config.toml
d_expert = 176
d_shared_expert = 0
router_score = "softmax"
balance_loss = 0.0192
optimizer = "soap_variant"
dataset = "wikipedia_en"
Below are experts of layer 5 (counted from 0) of a mixture-of-experts language model. Rows are named router (the router's row for the expert), gate (a neuron's input weights, with its number), up (a neuron's input weights, with its number) and show model dimensions 0-159. Each number is 128 + 32 x the weight over its row's rms, rounded and kept within 0 to 255.
After each expert's rows: a language model's description of what the expert responds to. This comes from a sample of Wikipedia text that the model never trained on.

# expert 26
router [141 110  94 200 111 121  86 145 168  97 117 130 181  99 111  76 129  99 173  89 120 139  83 193  95  84 175 122 165 114 100 111 159 154 207 160  98  86 228 161 138 132 124 166 170 115 156 168 118 126 114  55 123 121 165  96 138 194 180 137 110 162  88 154 129 199 116 139 108 149 175 194  88  79 162  74 109 146 130 127 163 146 155 191 119 141 143 144 124 201 111  66 134  92  91 107 147 147 163 102 115 130 127 166 127 118  81 161 146  79 124 118 114 164  82 135 100 143 118  82  97  91 125 178 215 124 120 102 118 135 109 144 104  97 139 157  90 139 121 137 102 132 156 176 100 147 128 173 138 110 165 127  98 100 160 132 112 135 110 141]
gate1 [109  65 179 103  63  74  89 163  77 125 150  82 111 142 117  93  90 110 166 103  79 133 128 154 162  93 146 206 174  71  39  99 127 125 162 139  73 123 147 108 120 110  91 151 181 157 120 126 149 152 107 159 134 116 137 115 106 106 188  63 171  89  88 127 139 140 175 158 186 113 148 136 137  95  78  96  70  97 121 110 187 115 140 125 136 130 165 145 110 157 109 123 129 102 148 146  89 109 140 109 139 159 168 139 125 119 108 162 135 167 155 104 154 155  86 115  62 130 112 139  69 107 181 156 188 110 191 186 107 129  99 135 106 162 118 113 119  51 130 103  75 102 176  86 170  99 140 110 134 216 153 123 110 128 124 115 112  96 110 127]
up1 [119 152 106 143 100 103 105  81 135  59 135 106  81 141 185 139 124 163  60 166 138 155 125  98 189 119 155  82 118 112  55 171  89 148 130 134 129 137  95 143 171  88 187 202 100 108 107 155  54 112 110  74 183 163 163 123 119 105  83 100 156 120  99 109 116 120 125 179 127 119 166 110 153 129 144 139 134  97 158 148 129 157  87 162  94 148 124 146  92  79 165 146 167 150 149 168 129 121 109 175 107 212 134  93 124 133 201 113 158  80 176 152 150  69 158  93 138 133 171 108 154  71 105 122 141 157  66 134 186  94 120 123  90 127 135 158 109 178 104 152 143  91 158 102 107 162 129 150 125 116 148 127 128 109 109 134 129 104 182 144]
Description: Foreign surname interiors

# expert 14
router [157 142 105 195 100  92  73 104 109 124  72 100 159 159 109 140 147  93 184 106 133  96 109 133  94  85 159  94 137 137  72  67 137 121 161 108 107 128 182 210 151 160 123 173 172 104 147 198 132  95 151  97 142 100 162 110 151 126 119 145 129 140 113 181 183 149  52 131 100 150 174 166 109  93 171  98 110  92 144  86 205 126 144 129 130 180 135 144 100 159  97 101 143 103 132 136 162 169 116 100 135  82 144 198  88 124 102 135 122  94 120 127 129 154  94 142 112 146 100 121 127 106 114 161 189 109 102  67 126 128 101 175 169  79 124 139 102 150 152 142 101 169 185 142  83 149 166 151 150 103 113 188 161  78 157 108 145 112 163 146]
gate0 [119 122 114 153 131  80 175 115 107 186 122 122 138 131 109 140 106 130 140 148 122 142 145 118 105 189 120 126  94 146 147 181 116 184  96  59 148  88  96  92 119 103 146 108 237 135 125 158 146 107 112  99 135 105 121 124 104  62  99 166 122 138 125 160 140 119 100 136 134  96  77 114  47 186 151 165 130 145 138 108  62 152  88 155  93 133 144 119 153  84 108 148 122 119  95 109 114 153 105  90 141 129 140 175 138 185 142 130 148  95  97 146  93 150 118 128 222 160 139 157  92 109 127 183 140 112 145 182  45  93 149 163 127 129 154 130 107 148 164 139 142 105 163 141 105  94 176 131 140 132 152 138 140 107 146  76 167 137 185 146]
up0 [ 93 191 189  72 125 166  93 153 135 135 100 132  85 117 144 137 160 126  69  99  77 156 123 110 133 130 129 160 128 123  99 161 134 147  91 101 165 139 107 121 160 136 109 148 173 124 133 117 127 119 113  75 149 123  63 177  99  99  92  65 143  82  69 146 132 126 156 157 104 114 113 105  85 153 134  51 183 156 143 167 216 135 121 168 141 131 171 144  62 166 105 170 143 135 105 124 129 118 129 155  20  86 217 152 142 155 147 204 107 137 109 161 134 118 168  57 117  99  85 145 177 182 138 180 170 129 231 163 155 161 159 148 125 108 152 167 108 144  47 110 100 140  99 170 144 114 108 127 151 113 148 137 144  90  71 115 140  72 142 113]
Description: Headings, colons, list markers

# expert 17
router [171 110 165 156  77 167 110 118 162  46  97  73 140  93 127 125 110 123 142  88 116 105  72 164  98 110 118 166 189 148 104 119 115 131 146 129 151  90 171 143 167 131 148 125 151 106 144 146 150 141 158  54 202  80 191 123 140 175 171 144  93 145  94 226 153 165 106 148  69 107 167 131 148 132 116  58 123 147 107 110 121 170 136 174  94 108 156 121  77 155  68 128 117  79 131  84 114 157 185 113 128 100 163 179  87 110 123 172 159 120 118  78 127 172 125 141 116 192 158  93 112 135 185 173 143 114  40  87 129 191  94 147 150  76 163 173  96 167 135 154  93 105 147 163 124 137 158 156 122 132 203 154  87  62 131 105 123 127 133 142]
gate1 [142 167 128 183  94 187  55 183  96  84  90 149  96 126  84 123 136 179 208  44 163 149 156 177  84 172 111 170 116 177 133 122 109  97 147 102 109 161 132 126 204 112 111  70 106 141 107  94 145 145 112 103 139 118 113  97 130 182 148 165 122 117  93  92 170 136 127 120  83 129 125 144 105 220 103 105 112  96 150 157  99 162 125 143 101 128  91 133  38 150 152 176 128 103  70 132 128  97 159  78 138 146 147 127 124 150 105 116 126 123 109 130  92 140 174 129 141 110 142 102 158  58 170 123  94 102 109  99 133  96 105 120 145 123 169  80 157  81  89 149 107 152 180 164 144 159 152 162 145 184 152 135  85  64  95 129 134 128 185 144]
up1 [ 79 168 110  84 138 125  89 144 157 137 108 149  76  67 120 134 120 153 188  94 131 144 175 185 119 143 137 175 123 173 138 142 104 125  86 144 114 122 146 125 183  97 156  80 110  90 126  65 116 144 137 166 181  83 107 103 119 177 147 136  97 100 127 169 180 115 162 143 107 143 163 125 104 174 109 115  85 117 179 127 120 150 111 144 118 130  38 113 112 160 137 202 128 118  82 142 115 123 181 126 114 142 177 152  82 128  96 104 120  56 110 102 132 134 146 116 152 149 170  68 191 129 167 163 107  90  92  93 103  53 152  93 132  97 111  86 184 138  80 123  80 138  98 123 120 184 142 185 144 137 164 130  81  96  88 109 104 157 110  92]
Description: Person name pieces

# expert 21
router [177 112 106 140 107 140  95 160 151 138  99 105 171 109 128  95 111 119 120  95 133 159  93 139 104 108 161 163 145 133  79 108 144 137 155 125  78  49 147 124 168 137 158 136 164  90 185 143  95  87 137  94 103 114 207 105 103 128 159 141 161 122 129 148 198 125 123 136  74 106 160 185 127 101 160  98  88 135 143  82 149 110 148 159 147  96 116 141  82 147 111  88 188  69  94 110 138 155 151  90 130  84 152 150  78 133 141 131 130 122 109 133  99 133 108 162  96 149 182 141  78 121 117 141 141  48  99 152 130  65  85 181 168 112 125 148 142 156 111 166 120 119 127 142  94 130 128 183 130  76 146 139 176  80 139 155 136 121  97  93]
gate0 [140 105 102 121 106  81 105 128 138 159 133 199 160 124 144 132  61 170 157 140 130 103 150 151 177 188 129 207 175 172  76 112 136  84 147  90 102  58 112 117 112 124 137 132  87 155 169  79 137 128 155 170 174  94 120 113 114 140 144 114 137 199 100 163 126 133 104 131  83  97 121 163 129  68 157  93  75 188 134 127 131 118 122 109 131  83  90 129 142  69 112 142  64 127 114 108 170 121  77 129 140 132  88 142 103 142 155 186 116 114 141 141  47 122  91 156 110 111 119 115 129 124 113 103 118 108 145 127 132  80 120 175  96  77 131 122 160 121 154 112 136 116 133 146 113 137  97 115 103 141 146 109 145  91 209 137  95  87 127 153]
up0 [148 110 143 168 124 117 163 125 104 140  89  93 124 122  69 196 199 118 149 127 148 181  99  78  67 103 125  79 137 102 185 154 149 144 120 136 170 172 150 191  91 126 106 145 116 107  93 163 130 109 111 134 153 185 125 124 102  99  81 138 133  67 153 105  96 154 131  79 124 140 120 123  98 157 135 113 201  75  92 182 141 186 157 181 114 170 151  97 132 117  76  85 168 168  72 149 108 166 193 150  84  93 126 152 159 133 118  53 113 147 129 129 187 119 163 132 125 140 145 116  82 212 136 126 148 118  93  96 133 134 154  68 124 118 132 136 147 181  60 148 136 171  98 120 126  98 169 146 161 133 146 176 112 184  74 118 179 144 172 145]
Description: Infobox field labels

# expert 27
router [138 103 113 169  98 180 118 126 144 105  85 101 152 151 106 106 125 166 139  57  74 174 157 138 126 116 125 156 191  95  93 117 116 157 148 116 107 112 154 191 112 138 155 158 134  96 183 163  83 119 143 104 175 108 129  97 125 166 141 115 115 144 123 172 126 137 115 145  79 155 169 173 104 104 146  73 113 116 100 124 121 146 142 158 160 140 120 113 109 157  79 112 150 114 142  86 132 154 122 107 115 141 149 165  91 141  58 177 174 131 119 135 110 169 104 175 109 150 157 130 105  83 160 165 167 107 116 132 120 145  68 151 125 106 154 152 125 146 130 167  91 153 180 178 116 140 163 173 123 102 126 140 126  54 146 131 121  97 170 101]
gate0 [116 124  71 132  89  88 102 119 188 204 125  87 155  98 167 164 143  86 175 111 100 170 132 173  97 166 146 120 108 157 121 111 147  86 146  61 133  82  95 105  97  75 136 102 114 132 123 138 121 133  76 146  83 103  95 149 110 186 165 157 171  91 118 168  95 123 123 141 101  95 152 168 149 152 123 124 144 159 145 117  71 140  97  97 164 167 115 111 142 122 154 148 131  79 133 163 108 131  67  85 191 125 145 145  91  51 135 184 170  92  99 197 129 119 139 138  70  92 110 118  76 117 133 197 146 100 178 130 119 124 153 160 118 103 140 121 192 126 161  81 177 127  93 184  78 111 121 112 138 114 132 106  63 103 142  77 100 150 123 120]
up0 [ 80 114 145 136 162 135  42 150 144 154  85 142 112 162 113 128 173  80 141 126 157 181  95 153 103 150 160 109 181 126 150 118 138 117 149 110 135 141 117 176  99 114 117 125 132 121  91 110 176 114 159 179  92 148  76 126 123  93 124 107 142  81 139  85 167 128 139 158  98  98 139  49 144 133 165 173  84 122 162  85  88 146 139  82  96 100 110 113 147 119 126 103 107 133 109 114  93 120 134  85 136 155 102 168 145 133 157 145 144  74 111 108 130 110 104 100  66 146  62 199  59 124 121 182 126 148 217 144 113 134 110 156 122 188 162  99 124 142 158 102 142 189 150 169  79 106 118 137 117  90 137  92  74 122 162  95 112 106 126 106]
Description: Song titles and scripts

# expert 3
router [134 128 121 151 107 142 114 128 163  98  60 146 164 139 121  86  88 101 145 120 127 164 121 165  90 130 206 166 159  92 111 106 149 163 128 125 136 115 145 144 179 147 154 158 168  96 135 141 149  48 102 126 178  96 148  84 165 159 137 133 130 124  81 192 163 154  64 179  83 146 140 137 132 119 127  99 141 158 149 102 168 115 141 147 132 125 137 133 120 158  91  81 153  52 108 125 169 149 131  83 149  98 186 164  53 145 102 153 154 106 120 110 101 171 121 174 107 148 129 138 106 144 129 149 176  85 130  95 118 149 110 145 190 117 184 129 110 151 124 143 121 155 184 148  33 133 188 150 100 104 141 132 143 122 148 172 131 125 124 124]
gate1 [ 73 115  90 131 169 172 177 109 142 155 145 134 147 132 110 113 157 153 116 153 132 100 151 129 176  55 153 113 150  84 112 133 143 144 138  95 133  97 174  57 109 151 168 127 130 172  86 114 118  88 148 123 131 130  94 121 111  66 152 124 206 133 169 153 113 160  89 114 106 168  84 182  90 105 113  85 117 135 173 149 134 165 103 120 166 155 126  53  77 127 120 162 104 145 116 142 107 122  97 151 105 139 172 126 154 111 137 151  94 155 153 127 100  48 117  61  96 165 182 141 100 121 127 174 121 147 178 114 137 156 111 173  75 115 156 115 122 106 133 100 148 135 136  83  73 109 146 156 150  95 120 115 156  85  81 142  67 109 124 109]
up1 [164 178 125 119 109 108 142 146 165 138 168 111 214 111 136 123  87 111 116 122 169 106 112 130  94 138 107 137 131 129  85  93 100 148 101 188 107 151 138 154 172 115 119 127 148 107 119 121 104 126 105 147 150 179 175 154 115 152  80  96 155  83 125 107 149 152 166 141 109 116 194  84 129 182 199 150 181 143 117 143 118 107 131  68 122 109 111 144 155 157 157 160 108 104 114 129 107 141 124 108 128 178 153 131 154 146 134 201  58  91 135 151 120 201 131  98 169  88  90 148 110 137 135  67 111  83 118 146  53 151  63 123  93 149 140 127 147 218 155 152 158 129 141 128 120  93 107 159 143 158 125 168  88 149 120  98 176  84 155 140]
Description: Subject pronouns and verbs

# expert 1
router [149 151 109 148 130 149 138 146 147 123 106 135 175 133  73 109 116 105 143  50 165 167 136 147 100 151 170 142 152  92 100 145 141 182 148 155 107 133 120 172 135 155 174 135 119  77 143 135 116 122 145 111 131  58 161  67 132 141 155 130 146 131  79 142 193 125  79 174 103 164 162 157 118  77 124 101 123 108 136 110 180 139 147 171 123 104  87 127 135 167 142 106 117  77  86 129 139 184 130  92 169  86 192 134 109 144 113 155 168  93  72 115 105 197 127 137  96 169 110 122 102 102 137 155 171  74 144  96 138 139 100 167 104  85 111 115 114 143 139 173  54 166 106 144  62 118 151 179 107 120 129 149 129  92 133 134 128 157 154 181]
gate2 [110 179 134  96 152 147 115  78 170 171 156 124 169 119 156 140 170 139 150 142 138 149 104 170 201 152 104 148 162  96 116 115 137 121 138 122 154 132 128 149 109 129 130  94  89 135 146 115 144 143 103 143 149  84  94 108 133 143 159 143 168 142 117  85 155 187 105 115 130 162 155 130 101 111 210 114 218 156 165  95 155  91  85 111 150 132 184 128 108 130 106 122 137 151 137  79 135 122 110 117 169  94 173  78 134 171  78 165 146 138 135 142 160 141 141 104 127  73 131 135 113 160  66  99 218 102 109 125 148 159 183 144 133 121  68 117 123 188 128 143  98 121 207 168 121 133  78 175 151 114 102 120 106 172 168 118 114 144  97 147]
up2 [129  95  76 182 166 144 128  86 159 110 125 163  97 152 109 149 167 188 137 116  81 122 152 161 210 166 189 134  91 140 144 190  94 146 141 148 139 143 130 155 125 120  99 154 120 124 137  77 111 124  95 135 175 117 161 123 174 130 137  98  95 101 114 107 140 119 129  54  87  71 144 135 111  90 101 108 126 148  61 120 101 218 191 114 110 151 118 150 149 155 142 154  95 150 140 127 137 130  88  70 154 128 119 141 157 119 136 146  83  99 139 158 164 132 181 127 134 181  86  90 136 119 137 149  99 126 142 132 187 145  62  89 120 105  59 200 135 162 155  78 145 159  87 126 173 111 159 164 125 108  80 123  81 148 109 145 154 171 101 138]
Description: Line breaks, section layout